Experts of a small language model: 8 picks a token, 349M tokens.
Below are experts of layer 4 (counted from 0) of a mixture-of-experts language model. Rows are named router (the router's row for the expert), gate (a neuron's input weights, with its number), up (a neuron's input weights, with its number), down (a neuron's output weights, with its number) and show model dimensions 0-127. Each number is 500 + 25 x the weight over its row's rms, rounded and kept within 0 to 999. Numbers have three digits each.
After each expert's rows: "comes after" lists some tokens at least twice as common just before its tokens as in all text; "comes before" lists some tokens at least twice as common just after its tokens as in all text. This comes from a sample of Wikipedia text that the model never trained on. Tokens count by the router's weight.

# expert 91
router:476517496506487470491523497465552532520531482489505518538524510508511456544494534497490476494504503512467527514505506512499460506464447511492516495500473454494473505536526551528526548496456485521474543530532459494492556472524461539530492506498495527519479455473447468532447509470473501466469540496481495517515474497514528477489509484487542490464457488476455452523479492530513478508475
gate0:517498501458492563468477509476533482493563486504519505498453525475461475495518472477494471504495462531466522491544537471481498527449500496518513522516464472528483537544489523498491487522514478513526498514484513519482510495518516498509486478488514528459438508470501545499497530500497532442471529535501491504520422505504507468513508520539501479513490519490492498492492492524487492469468
up0:495517521560521465514536495541477480500466516475512458497529450512522540481490480536523521492515513485541499495476474499509516468526509480470503496506547530483492423458514473504489513488492538497498487489472501525505483535443471484470492516495472486498534502535477477493514478497501490509538485480509511424490558480477469500495506478477470527503516472482527543516508522475490532524513
down0:486528493491503518444538500501495513488537458494490502492531483461516536515495487514511460532469460452545494486485487499512530494504495476482468498502528527537461538490482488540458509505504502491499513512458503510472506495542507496478497503492534485485482527513486485549488500502538497507529487526469505527506463518508458542499507467511501500520550467515468491543529539481538505536496
gate1:510540463468493499490527477467484513520484528481517504498554510485505508466473496543543492498479478489534457492455446496521500491473499481446491483521495506498477471484531482499498548426503502481486487521501494568534532518473470544536459520512501504512482494536470491534497478507496494487500477498526492474505463477497484522495486472483462519489490473579477504508538590463486494500487
up1:487489507505533498528506490487567480487458495485542493528485425514496516517482536515480476470487500541498472471495524510506503520464471488506481508504506537483507520538525476523484523467492520488510490516466496505561519490467517500500491494496487497520500504510494517508497487488534519444494461493511524489516535449458480513485461432457463500515480539513475519481478530496487477472454
down1:524476471460510500535470523500485461550502525522468494538497492506538474468510505533495491482483519485490487503530489509532510503493515492482502456457510514481477494521568532506467507506482500510533505495520472495482496526486517510506477504517449510538519468456453505469514444508517475495466533507466544505528519488492499507488517499500552494538478526514466486510524479488511499528549
gate2:502473525520454508515563523499536446477530473482510492495462414485487481500498484502508505445511514505512520483523529489542536506505471486469489509542503555461532509501502501517485522527476496516544520505490507494495525525495558528501520552537470507547513478462527550533506522505550507456513568482510496500493539504466502540482469476524514522510490516460515492457513545526529493531465
up2:506508460484535530483466478517430529531509547522487490492520554500493548467519490471494486525479472460499488508514477491476486492503528496517518513459511461544481445519504515467512516477525518502496461486496520507494463510499442477475507463477550489465504532511483494451487471503417506533499451524480497488511462526522490484522547506527504489478515485514498516555508450487481530500521
down2:492428497536502485469542505496532506481512518512501545501465512498459471511529526451516519490464510537479531524505538478535534501503474489446468520501531464475520500512487495480448521514494482494520492477489513501483492523485492513462517543509495499517472464522527467480473504516503500472522525499529496512494484512525486483525498510562500501531493522466507468522469509533445459500493
gate3:488507472502477478511477480493482484549516518507486501510521519497531513516502503517498507504457507464536476492528499529500463457496484484529512486529531517460457474500539506498490506448490467510462508520532500535515488531500500460484489462483596533514494494499492468491474482473474502475486513527491497492511509469509463512466539499454501495474472473460496516537495564482534554496510
up3:478471506496524449522503465528545518510460439514496486519483494530509490529486555486463490522477506492464466473491489483494516516543504454573463490503508561451529535532503501500498524491501474508492531507481505477494485475529485511496441486488488477449514507552507519498474526507537517498506456486490505495495507509457521468483502486503499472492499503491490498515512504477475520503480
down3:531501522507512509524525487452541500513510460500465523537456516528456500482518517543538504496506491529454523518516481474517500490476519536501465479482534473510484487515541507506522526480502481513507457506491518462490565501438524501496538526498487501521508465491507482495506504508465499515471506535523538499507514479496483482526469489550511470511493484536491517486541464490492468478538
gate4:523434497469480487504483473476534482516556464498474509501509471506504499497495495524472482457503534475495525497525508510522508442509464494519492478539472510471496485531544535483522565498539459486548507536494506505479507529532522483455478557483460465527480475507512493480481517496506476491510476495515505488489474494445511477484519491500534495470506504461486482490472496482487485512544
up4:481539481520520524506510541527487493475458508505506463469470497515508503501503505473506506551499450521491468483473470445454528548485519527537495539481496489515513512509460460544475498519496538531482474451487506500537488463458502499504466450518525467475491551515484478509502487528495493504515513528490483506473512508542497525492517478505472505533508507513511535518534482495512514449471
down4:485512506518529489493514505491520509505494462543506518451494500507523510507496536521495495483491449530500514555527487539481507516494466491504500498468485491533430491491500501484507528482537550464491491476510459510506513501513462521497521471549512502484532483511461535510479494519495491486502517526546517471534538485500491512553509475499543434495535545470521518527468498465484503488532
comes after: " ", " 0", " 1", " 2", " 3", "%"
comes before: "\n", " ", " 0", " 1", " +", " 2"

# expert 134
router:519467494497511488477508550502463479474462468494501509479462510465521467467515502506519507506455522470476507491512453511471512456502503495507481488477522462545497467511464504503515493455538520518467478490476523528466495469505519491527496530469547519482514471479490449503514544469495483478488480523481500544491486475504552502495491533521465533509501484491532460520484521449494515477508
gate0:501508533483483517485483549487522475522486493532529475509548493482501480508481494445517473510487510463546453524496512495534486495445503497483477522508500478498544483542454534473503468458485496501469528531477454488526496518482491544551554506530500531489488493475496475510474508499470502434502496498481487489498489488552504517461518535428479525513499512526525456480520511512500489516508
up0:511480479485505531496494516532515456451459543517505493493459498492514480485466519520524498551473500487499500502525466490493534527439444474491499516473472497512500492531499505488507513467511510528493509548464478480533506551530505495510498499517498518507516505507471530474485513512500531488468496540508475514514490517531508520449472481437508489469489499535499467506497522505485501525511
down0:535467485506548540489453541509488513490499519534490500508524521493506554489463513499492496531525500482500482505482508467487498475521474520525517522512420474512480504463516487526494464501495498480494564526490480502457489483477524480502525483552489489503480460496469489493514500484509537477511493537482493499498478462505486508463512460512438491491552507498543497508495552479469462473535
gate1:504581499507511540514470525492472489494521527548511513485530486492504521441503512472526483517512469511509503508504488522502476518494537519475482523540531495518510480558508560485476559519488477461495500523519508484541498470509472473524501494488458470514510494514508494477534524488491517476525469529509535505498493517479455496484484486509534470505506468488463510500512517500514538519463
up1:499482523503511494520493527482458497480480506475503520471502501469552506477508513495426505459473541544486504516487519502495477493508500456451483501463475485476463495497483504496495529513495479470509487489537509492463476464552515495528458542477517447494507492502483471529515533466494520514475456513463538530446487503473515482477468487514531545469456514527535500495506507466534517520567
down1:497509473527445503494514486515500481462471499486440514544486476526505493491521521532456507487492481556514505468531496506486500533477526482491433515469472507482466539501523470477506513509453501552532509470527548516475505544515501521521497533436521469508481500524542503555504484518500479529510478529506521541509500522482500470548457502491539521463483514532516489539511461504505473518479
gate2:487527507465542507541501496515498508504476508496502524507507497553532510496481533460500522481529516574557528498464487505521485517526495498470492492465495505440476530526542509486495455492495510509526495526527488498486513524500503492475527490529528504476546545502493504526507486464551494485528501458536505495507501491501515465481518535509482489474473521540509548523470512507535494479514
up2:549485468534485498481507491505512508549566524522511463480525462494473508514523478524498460502518475468492470492568526478466540520525487509556483528512487456515496503494512509476475512498538490515508555492490496551542502490511479508493486482487466509521497500489534509485479486511469487498508513544512472470554464506518505497538474439518537490538519516443483510500512464529475501536482
down2:504480496530507493459497503516489513489475505549504549481503517481482522525532547517490470520517469505525488485486468491491508521514491501523491494495511491564451459501474489501498532510490571485508511492492504492510492526525461498517472556490534425497474527508486479517538471477519436483482513474474493531465446527473523503497532493551512496501452458566474463547489515514502495516503
gate3:480452523510530474512438452501475539477536457500516510491512546502500538494496498537473498506504529484490520497505502473520501478493464502523525489481498526485501539487494521519531499514489482510492491510520505433518491514520492490555467493473510498508485506520479447484506482520512458498500479498502504504454533519488472519460496536511501475492513511523455546500472518489487479497556
up3:487454497491540451509458457500494531479533466445518526513505526526516510503510498540451521509507539500489538507488503483500494476485465468506492480473518498465518532485503495526541485521502494498496487477535501432501436491519511502513464504494505483496498524511471466501509477495511459509521490497478478489445525514497475505451509541485466500466489545523476506485466522465503472478553
down3:498520514506485499582515472537508469519512509518508497500502513515508542470485509502510491506502535497507486530522461492500510514454511477474568499490489463482461514486462461514557496528542484471512480522492496512482519507550522488454492527461519478487519522537478484499516512470488516484506539505510501482516499517513440541502504496517501505497484492499531490469542499493528541501516
gate4:468492470491562501567498488507505501479479505450519539498506542482477495492515508493503543508523528535511508535482514507480544481510526505497481504492513457516466487518509511490490560482512550489500508499516484489480482493463524483515497519516542524463518509485472492493473473537516523511516554533483515507508509539490520441485500512532468528528502529508547470465459513485531460472520
up4:527510534492416519449494532501504511504514487506507453483503461502501509517494455493517514476469493456466502512530515520526515494500495478500523511538530501465505484461505496530514449509540483525461530520430504457521499528485505489478491491516477514498501484499495534458530475440483440509484459493498471457558510485536520528508491502484506478484520485480482512500544525494455504531518
down4:510461495507478509498515473504515523504512473547439512519529494500510489518492511537507468528516453507520501461509523460496512521454501497505536509452507527551491526487431468500496485517519512485507510467499556510480496501503477482514447522493455467511498494504513453544526479477538500490482498457505507508444493476544491519499465446503469462457503514515485485539503474512501505513489
comes after: " he", " He", " served", " was", " to", " and"
comes before: " a", " the", " an", " to", " as", " part"

# expert 227
router:481483474483483470507457487538485475528508515536498543515511543487507493526537511507497496529496512482462478509507506506474504482470513488543520461545521498502487502521504459468508536469482482459447521524524462505539465498522456486544510496542484505482484455496499493482448479462513528498449503483475520481543508546527517468503488519513507477479484495499475474549493491520502495547481
gate0:476522456460492518505496476477516466474502549500496515477502474476519522423451481527519496507488458523504506510504502523453555476472538493446488514544517487552482515474503512485494516481468504479505465477520533507540490518520521531516468501553478489516490456480463483434500504474503513523486446527504487515489483495501518529475456454496516505490533476525502494516523539465486501480534
up0:471480449425477482548501458472507497470493528514481526514520497509503503449481499534523531537512453501496503514491453541464547461500527510479464493518491514531492519485526525500493527445478517495500497509502505495543474520506506515510467494567466478489474487530476471461507509450510506546484413525480519515500502481504514506467461445527512489508532471531505487494529517493489484541520
down0:528503504494535509500504485522492475476500518503465526497531488506517465526479475521510476495488506523506484496495511512514506534493516509521462493513497486520460539458506441483485510481478539524485488507502499475519491454465529552507517453498488493519480502548501477546478504452493491519515531452513513517515496496553529545496512500486504528510411457524481530520489501493490489473494
gate1:516532512513475498501513498540548467511501520518482506521535510505484503478500571500483528478494492500513534498552535510544461500473496511490499490499514556486463506535472515485495502475494479477522498532510477501496534496523487530539498476486544531450455525506507505492500515513516522482475518547511493549479494481494493513507509546516530485495498511514485516501437509530521485461499
up1:503478485538513477505489505551502464498474494532459498523518521518485481492507505518480515485466525523499535506502484500538484480451490512544537478520540533459471513526484508498497546467489478490483495534502475480505548498531478492519500483493514502457449529539496466534478509514531495501480508503490485531512502532511509512497523551479530456472463480522479492534474513509557495497550
down1:489466500501485448562526474507505487499530518476502468494462500554549480482489432460484474448485494504491496555451535530473513485521511476470496479514489447489521516465493512491473508454537499487456538507487491522519501498486498493502485504450519525526464463510485476472498498490492494517546483515525512488471508499479496527488470518465480478498512532464554517492509497480523517517482
gate2:478494521525503499501482504548496504485494481527506526514478517490513524533500472496495460497500513528467505495513514482460494481461501471530527467513503456510507503467460451462510461531476513472464512535522492496513479490477493501546509473500546501485494465473536508493491450460483514545479507515480496518537473518536541491536470536453541485481487502493479469529500514540504462476512
up2:489534531541508526485514503485488495498456488530458463522527487566510510490471545499524491473526492479522495515519505497528495494532519491472491498468544510490453496492456466514489424559494502487489481494491491486499499494512478520522494493436542529493540526498542479503505487532476507519518516470504517535523490514516489526491483491451483516506494526442513491503477525499522510454522
down2:489529516483540513516477491465510530481507467490485502520488505511496505508471485514483509522535519502490516515476491481511493501488521506495530513507477513516515535452462505522506511500454491511497511527510490448463503509448498496522513463455500498537542532486465482575491497500494500513544498493511509481500494484557510530494486462514504545522483529532457524519473465509518553474497
gate3:501498472445496486533470502496483529474480495536490489523482554489498524507529522458473523507531486493470509506515483511509510515530485525489514477491446553472490455572482538498501512460509507475494489536483495481526484509542506482524450479532534518437439515535506491493497502484490459493441459524471504509513508539528496490494513499569537510474484508514493498484532471548525492539536
up3:488518532547501526492488494505512516521538528447526501493504478521514477510498519470488462481496486534508493510524541479456439512505473535517479483474496502515497471464488520492524484527483488498500491491497522467511567478465474481502559533459463465451516508499490516512492498517442483501525501478511494510465476503503492475488489525517476480500511573480459486530447485496494487472520
down3:491496526482484505533505516518490514513503528525529516487467518486503483501466515443464490496484537479509461461507472496483482493486486499493542500526436546518522461477496490550464486475503493508519552452537491470518515528467443518503497463459482523515532511486517511445527482488488531500485507516498527478521529446482482506537517533475493469471460534502501509518517512507551505493491
gate4:489551499511515483502552527495519512521459554509475472505522493530468488549477535547468515497507445485515512498481477496541526522492494495533477496521488454505523512508482477518497536484515500509503498460496480491530539513489513491480497525540462429503497505482421462519483551529560485520506505454488511504464532555488461537536530476507470532524491531490478488505483514491465486485488
up4:503460502507488520513478478530497503506538458510526505520519495495520550484514490501532487514504522482501453504520507492481465466501506476500513497457544545485491485500509536508511488504501536518517512511507526509460465477487459504515494480465538525478518477517577507504497472472428505481497496535530501464536500463488514450496488497482490463512515446471520526477515509510503548511505
down4:462495508481505499538492510497528475494502515538507517478515483525488490469466499529464516486483449517496490490526491515501497527457478516549493543497499514551474479549493495500506505554553486540491464495479538469517525547521510496523514540486504494511498513544525525479534508487437474538507520511469512506512468506467522502483529521512507499492535486514513504516477488482505530542505
comes after: " 0", " 1", " —", " 2", " 3", " 4"
comes before: " 0", " ", " 1", "\n", " —", " 2"

# expert 97
router:497487552520543481516476491511549521496530463491533560454505544495454509504496486493472473484465498512491526536463483496452478475484516493475513495483505494508484525496505477534503504549479502480500461481499425497522456472533545495471477515490485474502518519476463553458474481543443496511497465463474482488486530543487482478465505503518514502511524523514537472482526510479499464504487
gate0:520492473537504481499463492529471501527536488483529495458541491518501500472558482535502516465495542520473497466546524540461472473558491523483525535508508484491503477470510515530501543483501463502451486539526504486481500495520487543549525502506524539546502473510511498530549491502469510491482517461495457492503486470528537552527535499521522498483491482499470511488529530477499493486535
up0:507498483538476480518518496523496490546516515507512509446526513506484529506526486521479486510475519501497522480517525479452483489552504542492509505525458513513536505496528470547501533526524470525504465512499494470489489522516474502509497503505534530513507481497509538487502453541456541495497501542499499474515486471470503535516525435496505511505531549477484492480497528452498530525508
down0:514494488531500509496503553495475472480485505513535497469477505479524497476476516540514505488529487481484516533502469485511453500466513516525473525512465495498492503506518473484497515460532529460481488496531489515542521502494501506465519517493489517470505453500504509504524522541499487468474476497526465518508508506475518521490517478514465511495524549495536461472498508511501517533497
gate1:510499526461539475508504501483501503468517485495511519489529499557474523539470497476480468516500511523466525525495495511525500503516492475485513485450464521508508558532482463479447492476509487501508467493569484462497490530494522534471508481477466478519506515516487515502470519541514482499525473459505513535473529516456450483522536547474503457508443510532526467494541532497497483505515
up1:478493473533469507509488477513477493522480502484472469511483501479534487468503493503520532471498479475548465461522500516474517506486481515517515512541521484475493449463528519520541501529508467505466536519449522519493501467509475483513493508560542519491484481495527483519552470452497514487499513551488499459533488483547541499484485459499501529483491472475471527506474490502500505495502
down1:511505497514474511468506481532497503501489455532511445485493500497563493530490523486498505491497472476512479487547465497516549488535477501509500491516508479512518522531468551548482486509445512524493487477484516518476504477443498524491467522492506528514544475536494556502497466505466547496497542491472512471525526489489480510502469479519511465521508504489439492518485525470560537469545
gate2:479487480490493450506496488527498501501539512510527509505500534550515481549480520490485470509472555520519520498493482539508507518517496524505552471511461534491522521482492539505507510557478485444452465474549490439476488546497465514536535530534506489501468475508479523523478507557509495483483501491464508464465499518509470517469537496482491493475465505509505476475484496510498459442491
up2:479500488487443473486526514468552486506538513520517485477508485517464500514496534492495486480439501489494488482503543502467514477507515413457487533525479522510513476482520524499519494506543528468485506475461478507491491533473471518505549483519545507517469495486468539522456486538535507472527514470501504465502488484501488476514494498496538495492518543520549490497476472502534441486481
down2:544494472485520490514509473499507524497497460468485501515490484513499481519493491505459454508565545537513506487510499533514502465524467518496535497475504447445511519488484541491557486473472506501488500438569521561503484525501510489466477500479501479501514491478485505506487534498488500498541483503518514500462500481474476491520482511479477494547473518485540534528465528521497512487504
gate3:501532510525480496458491524526497513513522469479534485501536462502501482501521529496488519468469503486504546514460512550514495523526462497515507494489512508539452487472495501518462459481479480505512516495502470453483459489502517488496479476487527511477474473467523481504544505486515472512482500483468533456540519467502504491506466533488521514546503519475529489496482477489494514456485
up3:483518528520509469496480498519528511491554470459551519478531534511466487517499485476470506476479521527482530554461526534513473526511492533480503473478479514531487494500480530544467454510471509451513487501498450432498462470525525487505480514477512495459514500467466513501523479520507447480487481476463514477505544504510518480474477546502470549513482529502538492448491485463506468467483
down3:481496477490482454480513535538493467509441502532509466466496514534517476511511475525480465463500501508448498517507492530518484533469522520504484512519513501500505545545499489549501516481491519517454460514485473529485542481468500509481505511486534505507502524520472523504485480495557514485481562523507517455482539443489495495473518508519523480535480554469478434499492517506523511526487
gate4:467509529483490498518496458523473488498506483491501521551514561471535479493484507482499529491495487496535542474463505491497506512453495437509520485499493539484528478497517452538523474494505504498502490497498497479497485440515446510442516504463508490483457506535502446502490502487500537486543492476458528507505519507481524501468531526482505465512502478516486521513515494468536516502505
up4:541488486496495526483515539455513503492480512545509460497509437533493516497465535505539453514499507479504449498524509494520468519553509523509522533481493485532485518494480568443487521469490491542532521534483515523502548553503512486565524476537526517506519532505499521495508502487506481516460501518547489522516491463522473503546499489506519507501506501491513489526470485542490522469453
down4:531509534534520493517514537515500481531515467547496472433545500507497526490524475513513445502453452465481522512513483480519515479525530476512500484491516486541519512486463487464500562493467480456510465468484499519476513501519488503516479465489496517493490538496479517474494530546473485464469539501534426463495458523492512522485475488543497463517481497472520503478505527480496521487509
comes after: ".", ",", " It", " and", " that", " it"
comes before: " is", " was", " are", " the", " were", " a"

# expert 207
router:515493549489482497508472462540474460468511485525478512493472491462466471471497530469533499533465516474502470540531512480503510518463508459509515500459505531515447531484490505496560470453483500525459501478537503504491521498497532486475545498487517539505474483489469491489473485523516501536491512530487513493471510533482486537501509495463494500480500521483519482476507493469496511516522
gate0:491530472500502440543513487516496460495474496505512496498504471493517485494499491458493515560493543501453478507526490480500469483478504468535509504519502513509480471476479509496498525488466520552473526489475541470517533491495529469465477482474472493518522493502528484501520508495450504527437478500491514483480536496498468486481467500474508471479505486463498507505518515506523526548533
up0:475490484525491451557497467531515467483466512494509509485506469482546487491475488502496513553477560482463471527523485486497464475477495476513520497508486527499473505484468525508496543511463514546481525494503525465521526470463541481461464483476469481520510461511515476472508489513460516534462471513481558487472576518473469497474475498473529500470502488467521516497518508490508502527512
down0:510455509509496525500470542498490530491456476516515498499508478507542487512471484489547494497504454486503508511539470496519505520519472526516501496513506539495494502560544523487541486534504478474472526490538481516507504500482517480504504463491456499522526480486481484483475531478507524469535495501484502495504491542527495538516493500507578523516461502545533509482477515497473458468536
gate1:535562461481473500514549466513481487509464507516491529545507496477471457458470511467544538504515480506523521478514451485466475508503535516516519510506509495509500466540504509491495490491502515477481506515513506511527512520517508511518528519487515523481488507530513496474520527514515476504512542498512498509507505506527478474496504507508487500517526466478487515487488584535480506492480
up1:471435515543535497488482511496518518509519516490485460464469486545508540541549464538468480488528497514464470486490524513509547487506467498524470517512493478495492513449503467508484506512484476509523531491479494500495474486507476510462475476536469456505529525474509518535473489487498523499481457500506478469506485480488533495521496505509533471497477510545480508524505432493509527515528
down1:484480518566462471514508512491540457528516474499511529480523500482455500540494474485490550519484490525457445474515501498477470478523499524472516487436499513440490472507462517465495472472507494534520495459459548510496530500481493500505471483519529459517479507548499508507504532519530502540495521509497506470493497489485500453521466496492513506504485498475489534538487479498499499487511
gate2:510487504505486534501516466485469550536526538483515478488496483480517467460552492551498502511499491505479519517488538485499515457458545461546452469483487509493492506463508493506476502483572477511507514483484507537460467525498539524490463480538445533558476499497527464494483443518505505522456522519486534500495506467500534506545474488495537477491486530544486481553507519502523540536526
up2:474488480509470448495519516485541478504478484490501529495527473493502513507479482505525498500521497516518450477495441476443472502518461523485536522533502472470477471540484515513519523501451511507492544515508455480549519499491464499520506506477532469500522488518501518507524523485497522476517472497522505447555499517456449508500513490521528510518530473440487554455521453494493472487473
down2:504477514514495531496461465512499490463481483513485482463477491492481501472519503511497530540482432501519508478503454510515513515504543481487471542500527525561452515462475484443524504455494528489516496510489496529509520494485496522487531505481538483501496526482485533498467442483538530490473508512537473483517482513504479511519515464527482510493441493514496485488502489516509500495460
gate3:490515495489489498503490485502464550521519478464477517481496562528513555514495512503462493483538504485516484481465491501474509498492489535504505468481455472525466477485526510514488515475481506486507460507525509506496486507516507521533546546520491492516498478466493445483464481495514464494506533502493443478451451494485490497475536568526489528512494511484485538477476488490467515482513
up3:523508523491528530509512488505500472507518491478530504500468486526490510511501518491447439442503470502580534472494547490474502514490505482479489491475508501537496574549563480503504472480513447502518497492503481558517476548501481504493505516514492505510443496499483551525479501522517511537515526501475470494516489483496525449516498492499467475527496529484493485495459500520475479478500
down3:506461535496531523533490479493474542500528436518519550467475549529490497439483515497519503527523485483423467508497499512502473486513500510524488515474433498491458500513492538493465503494475493491491512478527556514460491498451470461481497465495501497522495481465524480532512551470519528536508503533538512459506488503484496509502476523459525522478477524531497450502518463487513511469520
gate4:493480500496463529508521488532463447504506504488456515538483471510477512506491496469519452507519512560483504501521443512551495503509494503548502478524488510533493537532542478511523495486504446486491521514509503494523440482497535494470484449507527508510488526474498526518472484503525494483469495495466493538496499518488484534504557513495523479481501477492487530483548508455544540506516
up4:536502502541539498489486509446530534517505489452495425517542522507519481516509482495464505480502466450523523505495516504472493487502501510474489540510520499478500493505490518504456537539525529532480533506517452540439541514504460506499528514514508507491464465532495488534487518463486498486563513489530509463507498492537507480525473480527500498541495523472479451531475474558463448490477
down4:509527459523457516471485518564460535532501514528497505473510519483495505496518497501493494496495486481501492506523481517491535499516535480501544453477488523536500517493494512472517454450536522522497520531474485444474511526457530486498541513506516517473486464505482518516497463504489508514486472481518455556490510491510512492519494486527499514476552489462507487533542503476504513497484
comes after: ".", ",", " years", " end", " prior", " year"
comes before: " the", " he", " his", " a", " it", " she"

# expert 33
router:478522480476473515542512494511509476508481552479482523539528483487490514453513509489476513501521471480529523510468499539459457478522560438520470477511534464527480471514562531492506491514472489502492488494512535485487505541510518466502484523473469473490477507470527514503522476507519552505474507474532485498506466518482459507510525453523502532510530475501510517526496529511495523547534
gate0:468502489495487524521537556518497492487510486493473507495496541504468509480527444487526512514528444466502483489533501496517484503499520507525487493491500494526481478549493549487546504472510498514516511493495492450493515522519514462450507487426491550507479484493537471429505488494488524482480533529531503480548507500488522455504512505532522497506494490500492531508527512509489521525513
up0:463547509481520529558538549480496507521516513509499523500494518498492509507472491508503526493511440475520495487524499470530500480520507507545477502503502504548496507570508553507527482509496487491511469497488512471481524539503542414432526514474515513485483498503523475434503486503495521500502527499529508485526526507472500454519494484531512521495509512495470516501521508508467500529539
down0:472451522461518504503452481503469524491485508508519507489541494505482525478466485537520501505502505483468482488481495475440494510475486488455505520452529538487466497494517489521501482496453536525515458492510525503499508518504483451499467535511487463560526478458483524438453484490499556506535490512481529470514491499510478511517502479508478506459502561497465460487496501459497548489492
gate1:488547493522503472515486516488483540522522491510498495514498562528504486525507539508478463508522495468463522510528441505482441514526511518529484499517490474496500468538479501544503510506508510516493478480498493491486513495464453478513509484485490495477481506513502517484441523471474517483490515486506537527557500488525555447492515548514486503533484476457478522515521401536489512494500
up1:478535504535519489568517477519493496506512530542510505502524553472473464533532529527508514523507510465507520506513427499502465452532534495523488497478533514486474514535509481472512463486468506538515498478508490511475456493512451459528487487521489495511481492528506489522460517495468506454487482483507532509534526506481519440496510530511464474479498476451485524514498459528536502492499
down1:503469484542502510512487448533496490482469508508507489500539516481495478495472502478515513491481539489515505488476479514505474477490496500540486530492472512494497486481533534492487487549477515505489464469506484497517517505486477521514493543508544538510493477517520517478504501538468519487477528524494517487522489471480488464473504494486463495526507511477460457500467526507489457485495
gate2:507510483464487553541494497516504537515503531519467479523526570525505474483509527491499506467504443458466524485481456479505486487517508505544455467484473494476464479559536499511548493478479502475513498492506496491495453494469516512552476479513522502464448483559484500453477498474494499496474529530508500525520477503508492468509503514503469541477513464480492528510488481508527484499513
up2:505534523474506468487497492462447524484520489465522496487476488508507470540477460518487466551484490542517459490485433514505509525499526499502491499502510451464535535518528466528508483512479504525470508482512505527521511475514485511518489552491462466507531484507504494527482522502516538521502484501480465452500513500477523443481472498497463459512488498474520529541524471502475508464489
down2:488542484524525506521519452505476470485517493485522537500488495455493501515497520496523496506528511523480520502487482532526472473455462492515503510528454519507485518524514503495481479525544531512494450435537512509488500496476468515457478488460501477506566513479539517503510509537463534510472503513540501485543496524487476523495509505527501485483518498507468491493492533493487519457529
gate3:474514491486517517528467507475474491476502511552470491492493444527444497501497464506487450522491514500523527523494487522483517501545515478489506494430523511494504507507516483511522474456565500495486474472494500471551513487513484483475520487500508508471516510493520450510491511471497501481524443503441492534531496508491529502480520510501493498480519509515489553531491505526524511509512
up3:506493510528512486518515501483537471500490527463525450472522510496495445518519493478498575497481524484464506470507532487503544500520516516499532488518483500555535464460463487479520463521431501477511551509466500487511496523532480498483525521537519493542494488485517517524521526502501501561501502525469447521531531495500504513551471514496491472487492532458538459480484516514455505475505
down3:497507504456506497537511495498507483462502502546485525495544533490500496479510504505466497482489487531522533440502497496499508456500533473502470506501526468519485551518469513466548541477547483480497491477506520441521492560509481522551522535490511559522515481489507501480526495491513544494504481510520508509530504491496502478512516494496474530505486476498426514504483491495512513503535
gate4:479516510470466460430499514513509553488511520461509524546549503490532530449479488479492513489532476488489529459490506518502472484484527542484468466529490474541573534504529486480467490510465507482515462496472524500493491531537536486541537517518463534510477484490497513493519499470485517489495541480479500525501523505506550545501511508486474498491493487465486472487489507510480502472479
up4:521476467561510527546507470516472456494484482538503462450457539509513488540503502523493490531478526519508472543510473486511547507504452478522543532482511511475425481494465502521534507495523498536478521505507490492523477466440478504456473457467533480491516546511497461507488480507510473523505458540523493489511507493488449462476483523525513503497487512521498521521518494486520513508538
down4:466544514489464530477518487497494507511507478514510505519507533547530518529464465486483491532478493530510494506498473479499466507477503513471499490504539473509516479511486550470485536497525465499492535484513492504463491523526486494462516507476451538477456499463480474557515508458528540483488473505474478473505464513509486486465478530535516537497497537521486511441502498507546515499466
comes after: " |", "\"", " medalist", " /", " Albums", ")"
comes before: " |", "1", "|", "2", "19", "s"